From a checkpoint of a small mixture-of-experts model trained on Wikipedia: a softmax router.
Below are experts of layer 7 (counted from 0) of a mixture-of-experts language model. Rows are named router (the router's row for the expert), up (a neuron's input weights, with its number), down (a neuron's output weights, with its number) and show model dimensions 80-159. Each number is 500 + 50 x the weight over its row's rms, rounded and kept within 0 to 999. Numbers have three digits each.
After each expert's rows: a language model's description of what the expert responds to. This comes from a sample of Wikipedia text that the model never trained on.

# expert 14
router:513444399585412486556545562416399560516537471603500486582465586491505506435505474526528556498497522478562498545566502382469510461536610527429509409578436460530502388448488530434551517487451546511504505543500511494494532507484555499526503499
up0:553410481525481441540495503512552501436504533467553597502568515553515605461465621569500462401489404498517497467451484477486444502501511559469547481548473435467526499419464423573423487537556543559522468470537514439433545427472461524476604630
down0:551528457502457488488481453449438560417423512337491521528487524477505548500537466437491567429475473543583497459483515467422477423483448474497545439484501492490502529494549534486415458515481511499516446485610460557424458407487462450428493408
up1:480492493523464465599490451459551505495567421537513552452602556568510506566456492495558451524565604440531533596464468539515494526492542527552423506435471481581527450597594590469478511482522553432405565474496461461503561507449491555461519473
down1:557466480644601440645499533481453457479524517546446380450527534459488430612463541531508539533510557420522495485547477541560486494436523436519537511573508524595478505475572523522518473411378575420515599497500552472473493562507555554472496566
up2:473544561504488635504499489516433508509380542475515494477454556485471460467483510493451505450574489534570477530533587455451511450542575550489541505554541535472521487436467481527560499444495560585523507494488530386506508526550567508576654488
down2:518478543486525534493492513521554474498544542328501440559441454421516640475468499517397492493558517486541505476387469495426528468459423550411479484516375463554574432436589490543505604545433503487556538518562560593551590484463515508546501445
It responds to: Verb stems just before an -ing, -ed or -es suffix, such as seek(ing), fail(ed), produc(ed), escap(ing).

# expert 4
router:446487547463482561541591441425511525485519512436490529505488484534564506412438557561538476435544573541538514541492491523498510448510586510553555593457550408496467545485468468449499519523460428405435505514449523455559582407587440474563578501
up0:488410507540559541450584479464506553463547456472600490482501477524485475489499491588404481437517512529520538533447467491484552494510492503488529520452479487515537458491496467420474442561427503488476490515372501437468478544570462451517572447
down0:577483435583551503514472541512481483461512440532524456572397577505474423475525478590522511474556568527470478464514465500445502416534384491466468386558480543484448473453555553471508482565485494582402481527547459558512449596406520471462444554
up1:564543562530443543553517465545468428567473577519494500492520442582564537463416567494506462534494494506455483491556534570455490501497475480457440545420485576413531459523563560458529521592551461440522550426513492557537488540547589573537490444
down1:448434517498481436527509433494437515499446500518532408485470502489455526498463541506468508475383576499466581519480464515498573527433565454468495559404434385436561485550454567513594555595489410517450450502539589487586566538636520548527485440
up2:505576564438478601378550502493529543441433517493454440529480540482558490540447502452478503498567508508412489513399549447399551580464518438533554457475554546531611507402483525572486528500500451453470451531476526598547403476476441465503522587
down2:513519500509503538536530482459511572479495577564533487452507570618515512543489484466486526486490434417508505476472520490575435527493512510526428541445514601586591473514493464503561588521508544473524557490603518595468523410473485381481427421
It responds to: Opening quote marks, brackets and first pieces of names or words being introduced after called, renamed, titled, known as, or an etymology.

# expert 21
router:533486471480491551443535541436523498574554508642452479552550637485524544439518492559498460531599541473573613409594494397461488486563509491474611475569503397521475517548524410483508560486494580490442505505504482476473576563515545481533477473
up0:565439505443413478528430524487546448480466535536590485544515474536597531425489478515440511505597577536544490428520527472495432477451462468522609426471527497540508514516472489527515519509576561610484459492629491475530445436364506572553541586
down0:522436546520477413497417466544593475498553443549466481546507402448563423486496536448525530614513507474511510473468506571449499661481460532529533491419487518502520419482537530416448423413587442499561394483554478494481434423576528496518539560
up1:578552492407578528506541512427547398451525590446531469459495490501561443410465456434378447478527523515513534526520484460505507440477502475542491547427585461494399578499536446555534548433525439453551389537464490602452433517563527468454560509
down1:432572526550529456523507444503505552509537509478534542558459614411464474409478484470499550444573568530386481612490566485449570503465588412584456459452527514525517595471461547480573458424540426492592455530518545522573501444500538497425559515
up2:576544478537396518547516492463551458461469488471566517497466520511463587455407525491489449335517513497473493514575592498494487490562518556487450520443532429480475500556539518446588411466526554430469469602547477447466482547534464459414479460
down2:548469506488529470491483519442434471543567520559600577484411508435437610403498496492518547485503582475504468512537525429534526488532505459503462512506520483485555538521570547521580391515477490425474460534574545460493501524553427483506518457
It responds to: First pieces of common nouns and adjectives after articles or prepositions in technical prose, such as weap, manufactur, electr, satell, vehic.

# expert 61
router:446496399434481516518441436498500552553504506486525591527460605563643461484463473557519492427441554510546597579510530542479553528546395595520581464501624538460509463435560432490461555450426467364453517466457507434572553441463477491495464491
up0:414452402526513512593492460515520514463528426484472470549512517581493526429503439507524562490511551490511455516604510510466462604548512517556536429562484464505459520428451473435572511451429447435416545534423435485451499578476585485483413574
down0:470454487508426428614524467553602525560405490544462535474463531502535487557526384480477533439506505479494528476535530490463407410491498586508465473621576533497442462525412419475521490517469437442545558560421433439477513450507565475471504506
up1:583444515399537510484515474508509528538434601399508513460410520501517479449479532501520410491487590455448535426545429592494479472522517509397519513521489520557408507421517467490516492536586519515508456495530462515557463497496534578537493563
down1:496564489557550545376502552466490471379469431537546472498543494532524489509517478524423553543481477449482449591488487475546519462439500541536465484397492548454508467480403364474563383512514550520527472474483468490457475497530471444448551477
up2:467429504554568435491468548458456524469506496532488483481520567515492471562501417501373580388503539522471436504508466608488458489501500595420532538438474524447537445489465497420519534543448469461602583554566554463534457451503465517448449479
down2:507475539486457521493438508504455545497587480425524530511501394548510456470414512530437546465543473508481481493510397525485484462489476526538515516495382463517468582432495509458571439578494573530476525494482445553521456535527491532467455563
It responds to: Middle syllables of romanized non-English words and names, such as Chinese pinyin with tone marks, Korean and Indian names, and website domains.

# expert 24
router:448566506475463511570508432504522554496464417408533415491483482544537454511403423462531547473415528477425538439461446564487511444530440499418464516404563513549554468533515543474466527535572380466507413512522542520538490447513574531493556591
up0:487508403500489529556479432537529589488520516525487500523498539489474536520478597481532517460573452479483544524505531504500572633560496513429541561572535511474503519576567465455445541514482483455592510552481497525463520396469457514524530501
down0:441542469475502477439548463517506541495467561484492485613490514597481550495465512543497516455436481464565526445553485503512522529504546386605537496571517440522499579460567405553520488453406465587530601545558488525498514412448487563584633497
up1:391466477474418510523593566505505516497526521576496550442532447431601469498563465569471457525503528430494416561487502573448392570542500498489463580471514502509440469525457440484521592434500452549536448481562529473483538531426539480432510518
down1:539422472512434517582425525485441411529535483508534467507363553505478486518520522493472551480444458454510555492472437457550558501508490536562484427505463479497534556447451455513618530569547648457485523451484524421488538541514450563501472468
up2:483511476537451509542478494567468523573591449557557515520448503491470453546553416448439538394552407489510531459497494497503513454598467498391476520513503490455472507477530537469489485521552488479538491534484610498425564571446464456557532543
down2:538547523584496520379579567538521559546497491447511494565455439572544451517472513572464542507500562495489464544494431545549412506357570496597529578525642454466528596405548450589389519512467553550538485482509446484461511469526504550519533468
It responds to: Possessive words, mostly his and her, in footballer and biography prose, as in he scored his first goal, plus possessive 's.

# expert 34
router:604435522492534427478501518529447466470540494406485467553489587425519513435377589486532468474562525568566503530502590505534511541524470478455442477491435513442566542416500468579405540450446549400548509543447450459612458407469479533502549546
up0:464512527511429594467482543490517610547405497514523482540538545486475474515448507415469515550418544476473490495484517526539464447556464597474419488586547542530593513506522478489525511478441543486533555454596557495513501469512521435521569394
down0:518457495565456571594509587411606510574473494495480439604469479511490492489434461473493475505471534485403474431457489536443482444556458441578552397547443542572550483459536539533502413432564526518524437606486517555556530455483506447521489506
up1:484537566396559418546531436566449526553498443490503511304530521498539456572478560527490491525532591522522519466472496474425495529384504526514430464451513570576537498444571475524507441541464419479447514496532431431528494443511451542497480526
down1:521475491516440584478436531534402565520500440358512483474601574483561392460498510442484485464532460538521518472465417465535478502553471508511495467492573453500425502443494501395492591370480411354472539435447506474478453486470533515538411451
up2:492442562524503539560476464459555406576484505532557587468554566500527548535485433543412456442517480555513468426469504519534495536398510443575501532546445532505423484515577567557505530576507459463489549439520434497510513487524643500548509432
down2:575596554426476444473582511406454552545381502479371447444496409492491433568561555469542513501464480478512468495432561405470467478530506456510533494521575508502530580529493450465542529375509532621488455470489525430485579463545516527467548434
It responds to: French word pieces and articles like La, Le, du, é in titles, plus infobox field labels like Conflicts, Unit, Preceded, Spouse.

# expert 45
router:495467396566540482502471579449441510554529577629547581490475453527561476424513493479536570380546554449547442567580440504516593520429511520477440460450424443539525465519537377512402515460466525507487445442437460522484557522421449494396449500
up0:471517505519502534473383503554530514523567434557517496581509522466528492518440394455561450457431440450444458502544440529473527588515441516424511420517471475454619575475501519591475478491451465526552572521546522470539511478491464510534517513
down0:426572512415477474562679474534519506390518441469533541509393512528489407519551554530565473486460505528459511441493481509509510527465466476457535546573482477548450567473528536469522421459450507443497575484422551466507419494610565575475459595
up1:574547485446457452579446497465520505516492565438432451526495502490554483506453505447457511562520605587537467500480503567445528467491464413459547496459556442507437562506438490485519434391545488535564450444519433560507496550446476542490567421
down1:529519516536513519518436507575559515510492447505463510552506570451452477499554449519559512458474494450519544449481489630547519528512473458455503581460470519554550572490473442489545596545489485507562539616413420568464527438577485507463516465
up2:491504478553554398447519558454558509435632369492479459526565615514476473499487527611523529485519519484501499443475456447504600522479508467586486435430426434521479439542523489448429577509440522388501418524479526566499552462439480479505534524
down2:385512485479434425587487556408506438549516471373514474515511515369470539476457366481441419508524469403468496476505585457546468462566510515521465491512438456546483509499526372513439502492518463553505522589526531482482519457548569469476511478
It responds to: Inner word pieces in rare or foreign words such as arg, i, u, and line breaks after table rules or coordinate symbols.

# expert 1
router:481432471508534540516435461500482455517488474501425447467593505469493438512540561470566432430550465593512449518443541474466434566563466559569478557508566515522518536492411509528563494502569405610412537565405516528555478503423527476432523468
up0:507437589550551567560536479480503548541435473504536530490487543504428472544441487508489484466501535453475583458512417495509434583506496566493427557441492456562530545494441517449517488535533535499499410528512591508508433498478535477423567407
down0:496501422516518565555452513510466597495526502432492406484420448492434498478497563443461498521411517536525532437478474547577498544473439621455559568510584475475489535530447564558549468422612493481475480440557601419466574457561520518570532495
up1:467556540451438525439535495453506497545494498457599531558560564546506519507466531452539480447534471511419524471509502467489487444588431478469592458469342523480429418493601471446569385591524531523478563524532435534457541510473452491509450549
down1:471467534531532387538524530532407442526414527528498444498469545429508539543527488521471530447570506445471493558489443540567547499472508448559489513492408556523526512459523432525463385498554478542569437535499512496393574457415428616474423514
up2:535554490485494562450455533516535487540391390521426426445487557416446443530509472500517408460470482534421519443589453466494483384612405425456556497484424562444466526406528532568569544567509487533450589579545504529510469561535472538532527432
down2:556557464489399514442472567559504541429537505464550472529544542544434416512544577541409507437501544497559436353425510490517459483500456494505529522522427551482519542498386551527449508523501495478484495453538581398497472534522423547529409494
It responds to: Head nouns and final pieces of institution and organization names, such as Foundation, Corporation, Association, plus table pipes and radio frequency digits.

# expert 7
router:476635497546456425501442562538404468525488582493474437445502549540431489517584462545453425473547529447554458501456414537472450432460540425500558558587421554424550435460485464471517378474536428474600516561467515577406551514451515486555465560
up0:429453565558492537496493479508523470545519423559489563579526418511452500447544498530451442518545472481553433510522497588592389462411518483502479527523466555479553491576370466509560486492549537445488477523470456472462483469546498437442537526
down0:424445443576466394527470466435504405482425506512530420499505518504503468530456464554549477527466566425490484557547498557404501420446454534516459496602510525473440535456426471503488486518405511449474530509433453525503512541477501534530464565
up1:520557473430483431422495528545450568484522594505637503504497535507460530455480463513492517514458429552463523565531433471506576510453513530540495543554526480469491488607538534446577441481606502526507421519438563455491475427444621501530583385
down1:550560494433486512438449548496617559486444533502516448525465513600470511425521424505489428543518513541431497487538496509519396550534539466470549407495607532529512468511440436421561495581583532530547463437520489429483433521491514495402549457
up2:503480437540488482523585551446467401482594484522476567466562458403553477512541474578513578524584567463545461505525399524500456457469482602386543505544485540523562445442524431518516488525497510501539417514568495474491509557497531512535528490
down2:445446470532530498494599526502533486590457425491477526511547525541508449529422532589517531560551396482558475541522487505521546487425515525469480493439515571509505500484582535432503457524526473457412473463455482407505567417471434468411592497
It responds to: Commas, conjunctions and discourse openers joining clauses in biographical narrative, such as despite, according to, where, but, announced.

# expert 13
router:605575535459477457435479523525535479483491511520475537565456464546405457435532485498492578502443394518455483457535603552558463526433484524472479436502524538401497489582400561524556421527485443552593551477568580573511467533487520547558500456
up27:593532521392471578464469475518484504526504499536520522446454457495595412455546561488564454464466515513495434476405467456446436536466508478444521519555525532608448509500484604518571471498495431542558365499505531443505411458506436553554490489
down27:515476448532445558514524476478457551431491549528518455501447443518500467488431497419543453460565507571576553546579494484433450443499514475469542550514457474524460486520495584601470593403523441547418428494484511554446499472455508616495467560
up28:474439497439454478496555524518461484587537443504561564457520420471424542559550446517440492523517493539584452509571477508531494512627463525442527518491489541505532502395529475461488486534389505591499587599576584538445465528512496561520470564
down28:456535450490521482426489534521467473524514386539453483453468446440512415512514489518490518545552465482447488520534509538511439513554525563515428485511474577455555401465467524510567553434449567407490487484397504423567494510473577528485502659
up29:449540566578430534493444441451498539565602382582523530500430570479463536479574563469459539437514537585457479561470397488453484475525540553507607498484498497430470462455484480502553459556463492495513455515505506558522539547454461545553416478
down29:541529480455459524467476421538508494496560511475520596481519541455544472464510475409533510517516559572481518627500451446462450463493588612429510503489491454515513512578467499529404624466567391513537498500433466437547534465499481478570510474
It responds to: Closing pipes, minus signs, percentages and digits in numeric tables like football career statistics, election results and coordinates.

# expert 56
router:416398401501471465480482461431512545457552482699520576505520519492545569448488514500497547431530501417504462474599496529460502454477570460576451467545405542478425453516537513509544528499454456520504487455554411534480412494482520479566395490
up0:517456476394440483561551482492445505591521466478519538444448449558447401524475476517597506471580555494409470420479501534540489408510549528526506525480423433507478478473490558387584505466484508568574500477556437502427436573531490558532475516
down0:468557405522450453568488520443420439580506521523600521507457457518457442514460493510435474512572517503481473582470503367501449416532487422502503404495431496471463497489535604456567589419514485544487499515543546504465437465528399452439458541
up1:414502516504481621535585485442478499514522525510387529438467438517440408492452404462499535435534533496474478490458550502426565538476544514594463443487472387463458523431453463533504466498427589455580509480544462515429460427496472517538546465
down1:520515433515545512479564515563502526399527527427613476520516567476448510539439490490457516385491530526447532494536528391456591504547527518533476458575557440499533506485573505429560529535561548520532506596585462508544424509397552474512544520
up2:446487482469483491489493506592398549494446500544481494507437521410438516519582472566519588440542453458439592418551493551571448426465502430443441452493469537424459528471434557595585564421434495530539547536518491469453500434433533503530452505
down2:505576412504578473498558488434518493531552519505464541469429525530502470450514514501433489536492481532501497503513420597476525543488503445500478462503546491540530476589466539466491490497513492569558514542479475449525510427413575558415508548
It responds to: Final pieces of words before punctuation or a suffix, such as l(ost), again, furthermore, however, stead(ily).

# expert 2
router:486490542463572524524492445538467565447585474636558554545549439530508480515511547552593497479538467439445432519510443565447520504630458492498413432530480544469519479517390518491486596400436444467539466465503517508579436501480560505450471514
up0:559565425439560514514458519497429496455463587549448478565429518537500554469507523538485477600417481529625597458472587437520529424528439479381536550603531433441498491438480528498499562480553606461460535478498486433538509533408491504447479441
down0:495456474547462549539504493428528479539526433540444549457541410530513389481480505517564508559491438545435482420412537504536577522493468488538469431523505521551518440502419528507396555466452421578440550422445486477458476519536456480493440533
up1:527509547372514555415576433391497448464497488467474532540526519613544502484445546497527534494524498574544563540490562558485511520565472523506503501444519518522518511501484414422536540509506501416515512512416574371541556481415450500322497480
down1:479521533588475442493470507600495492531482468542547438476459454440398535455570534510535518550420514516534439537515526496493475480525456417520486475582554605535436449493397617470473506471460504503498554485475488517440491637480527453521456459
up2:563516499447431546450509428521456538436495510545521536419533463547486466552537557527453515514501486567514499454460465424425529619512520387475490488589576522485501539503487494461500456537476398553516468466494555502532465497518544498528439390
down2:566518478508502530449441475540489420522438516449480504469542409462505468523445527460557543545477474525463499527504520469523389538463545591516385459499536453512466410452547484506507544586530436551547420535403533489453530418585383400462503443
It responds to: Final pieces of place and institution names before a comma or line end, such as Toronto, Bowling Green, Hampton University.

# expert 38
router:498495488432534524525504437521389434523569438484498562534560448481548551442463471488499562396401489456515506446453537517537485505472490480530569455430540488560508435538535500441572506586501466494500518481469445515491425507566550576533564582
up0:383454582554527555565606525463547564455477474517458548484483483595496477634457561558579473488571570516478440577480422554546529560404557478489494587468450568510454524443534514503502549539470468453482430469467536536539470484490575519463507476
down0:454405475477427583549446582495596523456491483493467442526534541504454463555473478581529464483551505406455478447527440526496489428446546594546393525478455515477554549534452539508584575479417489446513596479491508536448399570305424459435553396
up1:566662519488622520500519414530546508495459583499465508448613450491493456483503534458591437574455415518574574474491530511525486439584412457444493570531536499504502529523586450499467553495479457505487594507481556452518437464547536461369543459
down1:504479486464442499523412471531512526484482438458421490575578549490475468501511506628475529568417500519441525551463492469446599474527408441462432515574497430528478433477540503504415492543460502493525565580478433468483540563433473503568451568
up2:420406465531502483471564483526557486552560451498575514543555499580365501481555534493511529508470481425461540403518403532519463518489468604495446575504425417549524541510446434513571544464531474520497448550461443466472470618431631566481528517
down2:522548404499478426531542568495466639450542533457483458507465385474396524493546513471473525453426584513433502497521460513460558490527527477514506500561473547554619443526416520492476648523472497553550540575529509476498548507444429552534485529
It responds to: Words before a position, such as appointed, deputy, vice, its president, his private secretary, in career and biographical text.

# expert 27
router:489518572555592591478539439482536480404493454519534456586487567513465505562438462493464475523491401531482533576466497447486538538513494513509424469362514510455523508567431498476549494547544552503516519528503484489525582465583535477368634514
up0:554469568447511547476454504465565497586439451433506479396486524413482449605445458505445431489547515433422455516454411575562482550431506478482467496480541551535516529443470494454404486535433490513430554551534438461553433482525422487428487550
down0:542556564609534388517524483573470576421487546569566543507445481531551611454543578422526524395462508544538513453550501499489480498563433547532516522426478515543510503614481577533629457463515477581544517482520471549315498505491562559516557416
up1:536607512509521556519515391390476451402479485474543433478462461570531500476404497433456430465392516488516545550566456429478504529412482511425540517474557455565460531530500494521540514518450484508521481575500416451536453399572492524500472389
down1:471496484544501472472478512481541393529560431415608523581479450459539518380423559459543468597458526487490481432477478540542487436496449459553526481507489571515459506429603472445500554541449400536484473421468483379516468446510481488531479553
up2:499501429476510528515572459462472519466551412528551548507502463481434546556541476490475571493536514507572496517515536570561556595547455588569449589478547466531519448555616416518475504456446416502560449469457504400478421444497453510483536558
down2:543519522642436503455496569500528485568519501491511387547454507533492460485515447522516431535495543463524380514459505551437458524487562446480455465425497550523500469405531510489502559529475468590448480546547517461581538540451494488549520519
It responds to: Commas, ampersands and and between personal names in author lists, cast lists and taxonomic authorities, plus first names and country codes such as IND, FRA.

# expert 42
router:464436508482450506522505467532596467568512540538504624499446456533406476444451458504524598433418459510444402527542528601443490542518459508434475488446533498442465429542500558565406480518396495456532475417492532556606470435465512472547565536
up27:558507567546461447489506585515556438533506507502519488474489526578526440505518542498506556444430481518478494520418547463503386498539410447474471516436481418472474430525524537436523503531497531499472495465500462456517440480546587453546477608
down27:542638544440501488527517485415454499467559451475502423523500502471551530566441419432551451604409504411484495405499433425460475507421526383477555492528461581526459535561460512566398433474591514615513536480530503462487462519497563563504466535
up28:463452527498466578510438457486482504499512472479526523526501547505490511595538529543486532571410483483378422499475561579446431372528408567446448527553430496576457512564523525559449520613486469494495478516481473395485492481475588517546488496
down28:527478535518590505588445524422463509481488426509564533510467518531492456538516435379463576458486392522636534492541476535538413474478405473570473482484534402524489483517535565474604498467546544427548574528509505526531465515445491529483527589
up29:576404498422531475519462425487481518561509588454470520388507493515419539497420538564492489434523449578459517517478491548446595543548507482448594450531508534480427472475475536489492534525491507501544486453590523443587586489481525525516522488
down29:439426592464517495464470502475521531522554535474468491480502629542540472610581480519470585447514493530479392548461517552463503527567542489545569447464463399501509580455522552491557530471538457572447621558434572445495451503491487501460566519
It responds to: Periods, pipes, spaces and digits inside Wikipedia tables, especially the period after track numbers in track listings and election result rows.

# expert 26
router:515550448507468429479461448522405484519445525431467466558465510497487520498478513481409456488494473463597417557482499387447509509474540536418553443523510466580563470448430477457524457436451438575508467517529400535462510501545398501517526548
up0:587504478481427556548494420572468482564537437516600490466553517519478471417593399467437510446421579469471478463502513578431538434405431537466510474385611530495511525589579550398558495512470445502520473525472483570545472571450420633532580481
down0:477430550399463518504457429495446419508496460548524521525539545486549532542523445585538487542461550476483511514460606453538506464418412554447471518532477483502590554588613416505450478557461457551512536583497490485500532434465419546390508482
up1:473488375512447485490430503515418536509451537559486394535531617448511497577554457555479534482477505415468422423504457544512469493453487539511447524463536614490591516510426577571519476457532433513471482553578570497480552507575462513537518542
down1:474494512427422522566504489503503584511388560488491572557466515437448520536468520500490512493509492352486572500523433475502461459563429446394415484517538528496528428564526440537457579543467619516483584572492524507486643504555479471492524569
up2:533505526501462511503545526478513485541493508549478437463606573506480467456448460542598495455536467446388484446516440428503461410522489492568450488518375491504493400378497473505583533479638649462540556533523446513497569462498447487445396481
down2:482470481486511497426541500481465517524496525526522471533543570474476523505601515439496453516532513450424457377498601437475449532469484510531494455442517501545538439568477599554482511491480572513592510503456534534489467436550405451460489407
It responds to: Time nouns before later or prior, such as two days later, a month prior; also who, which, and opening brackets.

# expert 59
router:572453462437502567507493509446518442476457540401459525482545493455565460510519486568487446484460526551512503468524507532455410567524490467454422485493509472546468505540531366408508594502495450603514490491463541502621483444491455514465541565
up0:508528559582517515555488496490507562569487513427467497474485486432428468456496504503447462411477562567493548394497452639459506483535474473539513498555567458533460561498593547567532544443550494491473442506503575589520464436432489525540517529
down0:431451494487427567397515420552538556462512492395529583576493557451498496525502487484421468504462460471533471492454603506598537504462577554573435539451517520423515518533508492468569517515542512486494434518491494464502481502507447497520571501
up1:495529486513478525540597461476469442506489483487517495472470619485583436561564470460526499474461480518484484517509449554450590586521403535439412525507513524546555521527542478541459598617490502459472432459451574500547510659563561557530469541
down1:484504580501437563572482429495593475494495514434494569516531496456567574502538467524545496516487470421479406483506443516470502464558516534466612494480411563500494449476482544452502397525549615575521465480460507508491492524434496479453571555
up2:519495574545556535429474490576556524521477493498589425496540530469547499435521523454524515538576547565556527444637572422500465477444551401528586447529421425454534524463476494450490546559555436531494526510510441592478512558561528457468521453
down2:401437476559471399492501457566507444454585482476452494641457539577505523503490578499430469471514498530479463518566432417592426463484487571520458487363509458483579532492515440534494528562485458422509493536582509418535528511503558462521493518
It responds to: Capital letters and pieces in vehicle, aircraft, military and racing names, such as Super-fortress, M-D-83, Squadron, Racing, plus apostrophes.

# expert 39
router:464478497567564449409549481372450552485574525479504497481468588479436431416484529517556511463563539494616502459542474481492468426444511555539528476534545450517488485511536486433591491448411500520484487493492537503542463561541398554496443494
up0:433515462473490459432444484507424481519543519512513509502441561434471485521431459613483497486494467459514525496517418504551492478504604520475403526533525623548567535520434553454540494433427514546522646488478485511516479385474476522433503479
down0:465584446589471545467534527488510421568527548528534410539539530462598592515516477547505484448547549498448499506472571457518524473451500585578502594529442524478498489503481475462496442521510492502535516550403497571512487559503505536466460544
up1:437547522579459426423507474583410484440435594489501567483582474398470546526495478538538565463477494471503434544444569486593391574471505503545527507499414523455530530493510498520490460511493502519421501491549502569464475426477509389500468506
down1:515440490447484629513461488513477505542516570429498447555467491547505465468537473500599491348617518626547511464426530443477509547500354523476487514509464471564532426487538552480480497435483565474584609498497527496533558540516440550524415519
up2:519545637528456483513549471494561574460499485503600490411431519422531485465463514574493476493495543454557567448573556552460422535473509445524469487437498477481433521451556423446515404515466547442527438483462499525524446552460397530539557548
down2:493470515570494482440457368513480553502522538512512547464490586447413580545420626416563405497565450473565463560497555519494491553602475496467391499530487428576458527511402545442582474507439473512447435468511470437529435408490531597452532457
It responds to: Word beginnings and color and size words in species and architecture descriptions, such as sh, wh, brown, yellow, mm, cm.

# expert 52
router:531567467510546531511470483474504484476488549463549582546543526548503453538587419509500553453581503555465526552472548539438459452470505527607524475487458436403569564502463489463488491550491478483579476448511584496524562510432424612498485461
up0:528528495486515545465441603499489502483576536613550515499435469589538494473514537522424530479486544512480542542503413421497453459514488485446497514478497572494521547465598493451439548600503490443507370449502527441573519532480497505551562464
down0:513494508427472471462586552582565446528471451560573486542401544500462460460378488546487425539480472504506476481519536556447463463483508477565517516575425547489501402527462500571431447577499519461427475551503440525538459510554529434552526491
up1:510534590565504533529526489443403551503462491463433508615568499532362526482479476486454405440512455571432603530519378581493527419485534476555543476569434489493518492502624586566578450499552508564586473551580529487550483481530486484460507521
down1:442544397548521550385505461433491469527435442492452560539573507516454503447520542537419460525490447416451482473711495513491441507444480548473504513514459584515482433387509552506625535501497522567504528513477537603484532518506489572440504563
up2:566569411497447560472591547625512544418593504491550509479495485397531525471527544487469519446526509521552427535538574435532587415442528439493485475546487454496484470542528531449512495533442519447534466586505549425518584600424526530446534498
down2:427488573492531494498567437463545493405427483467423442431564559523465480452522500541481477512570500507529503487439485509500647586449483494619523528544525591506531544480478539514398478535548567527465462450523557490503530639507618530558484548
It responds to: Verbs is, was, are right after the subject in opening definitional sentences, like X is a village, plus located, situated, been.

# expert 31
router:519411451458468501509484553478466474542494523707540520483501520509459541444518499463561546440570518461552449515563480484571476503556522418569481462542485526514460551472498453517473520402521455521489532387454469503510463590530581441566426516
up0:507460542398459494564458489560487491399574460480562497456463441569419500639460464489522481558436350460493427501435458554534524406530517561551490496533442475548535455521504474540472476542507535517446518462538470380489519487528505489525523476
down0:491530501476484571453605457526524566479563472469461494486550530546522507580497481502510528525562553516492482448417519434525498464455559439535519476532491498499481519451568450514461548509578513268512521482590521543488434420531457531481476579
up1:446535525559498500556450488398481479464524526484430497551479482518522519459455575513574513566481540481522587521522505389502502448508564487470566536519521515502492614470496485437479488456473489375448628491428624537429435427503537399488517503
down1:486497476480437493494463528512564533408498524557477511511535503458384545462454459447393549485437467512532512522566482528487448482519579589384510521505471482463469514537539355487518439484499469491522474506567420527436539532504505504433513545
up2:530452493546518588513496429505466562455467494507481460443401468658544506505535555464589553467537415578550586547521458484553492478456577501508453570505472516541436553458522534529480518549506420474573429475500437595512434584535465494514557479
down2:478570405535476572569441481492552471408565528427491482563435461590511431524529487516517448506473515445542474511569562418467496494409531524566452427548465517586469462537530507485448498532476497480449498431541435643446475531481494545476539451
It responds to: Final suffix pieces ending words, often before punctuation or in infobox values, such as -al, -ate, -ic, -ing, -ology, -ity.

# expert 5
router:415439474415521569538488498504549541503532473678550633492584465518551424444484478527559495445503496425443477512505507568480509501524452547547424528419465470569496410551472468531519515467507419493537471471394533528536406485444551538438432459
up0:457496449470510492514524464523514525497608503561539551486610439492482568518439414511571488490499596507499476461555482553544436465483504587495540501485477475520483526526424503474568487445401518572596592447479514459466486520489467494607400470
down0:502476386514501435591513540524507487445561446399448542474532459564492493470582562515525464471484544472431522536527547542427477471424527548535509490507515444544465500495476464502563577472474541429551564511480462508517479414461519517563474419
up1:424470487416407542402571452474575586567444507480421527481442561527529493441501436524568572439520579460445495504454477459421547480545481501491558413492591590501450470463502468409492500516564448437577522495520453434536480378505502497473412588
down1:458491502525418550505500492524519487506563493519443537545541433578399505488542494519529477470566525464455606491487611442517592428550469546547459493539495462436527407602500482459538543488517462550559550527418453457498437447485540420470519458
up2:470545523482491533483478475487405587476544571486485584488545470517611525495484531429471481512472539517506481592518544556540534477473485469476531507445547542553461465600538529467578339528511480491607553470474500454490410491437541521483459541
down2:488467344549467464570437537462574480467553428449502439468508485576391451499488534543585480488502531425437496540489541541520444530440492589520422594435491447640508537502559483520567552479534475441508587606395455503534462527398518407512517401
It responds to: Final word pieces of personal and place names, often before possessive 's, such as McR-ae, Lair-d, Jeric-ho, -erson, -berg.

# expert 58
router:426477522437500462554432548571572440527537505634489542488455493519444435509509464531520501559464449476470404559465559540526410617453515543481446538440569550461515503543575457511433524517481540565481428414490467523513468465526540455501513438
up0:467491423414416513510459467550521443477524501460579598413496409492553422529514531506532416445500418558471430598385406516438515519508523486454505484487568516623495440530511547428499526491470419440511574430550451531424509423460519501594515513
down0:654475465523476565543518476571514499546430580504430544525461587540415456548463506516535461470538444481486449384485567464421443467531601504451520526458534531509524509498412507510427489482495592506556559431486513409498533506412486474447448585
up1:457551603573541437519455504431434585386558501535526468524529532543518499389486421426454522446535466582607477513538561399542443539491433462432452468443468529548507516534455557507551487495499476464549359541582450547505584493494489503466515492
down1:519510539464499508450465575442596426458504509491440594503507418572515576489532583526574494493467564501541508496502385498536591487488430525550471582574473440472421409502511460442467470574486483438444536462546528458555518563589448504573475430
up2:570546495534499484529587513532435468504519471515505506586430594461495548626545601575388556592456584497404554505568500510578509530494554477549459526468456489430540531511474430529415490562472519538434508468522484489514391521464510494501481501
down2:462461424540520462501452475548509487496444523482601458483486513528595474417473538448446516470419577473510496458472561609524413377428528519552533555495411539516523517501472432611451563530512545448533508551501490537487564485595454534581510501
It responds to: Decimal points and digit pieces inside numeric tables such as climate charts, sports statistics and asteroid lists, for example 65.5, 13, 0.5%.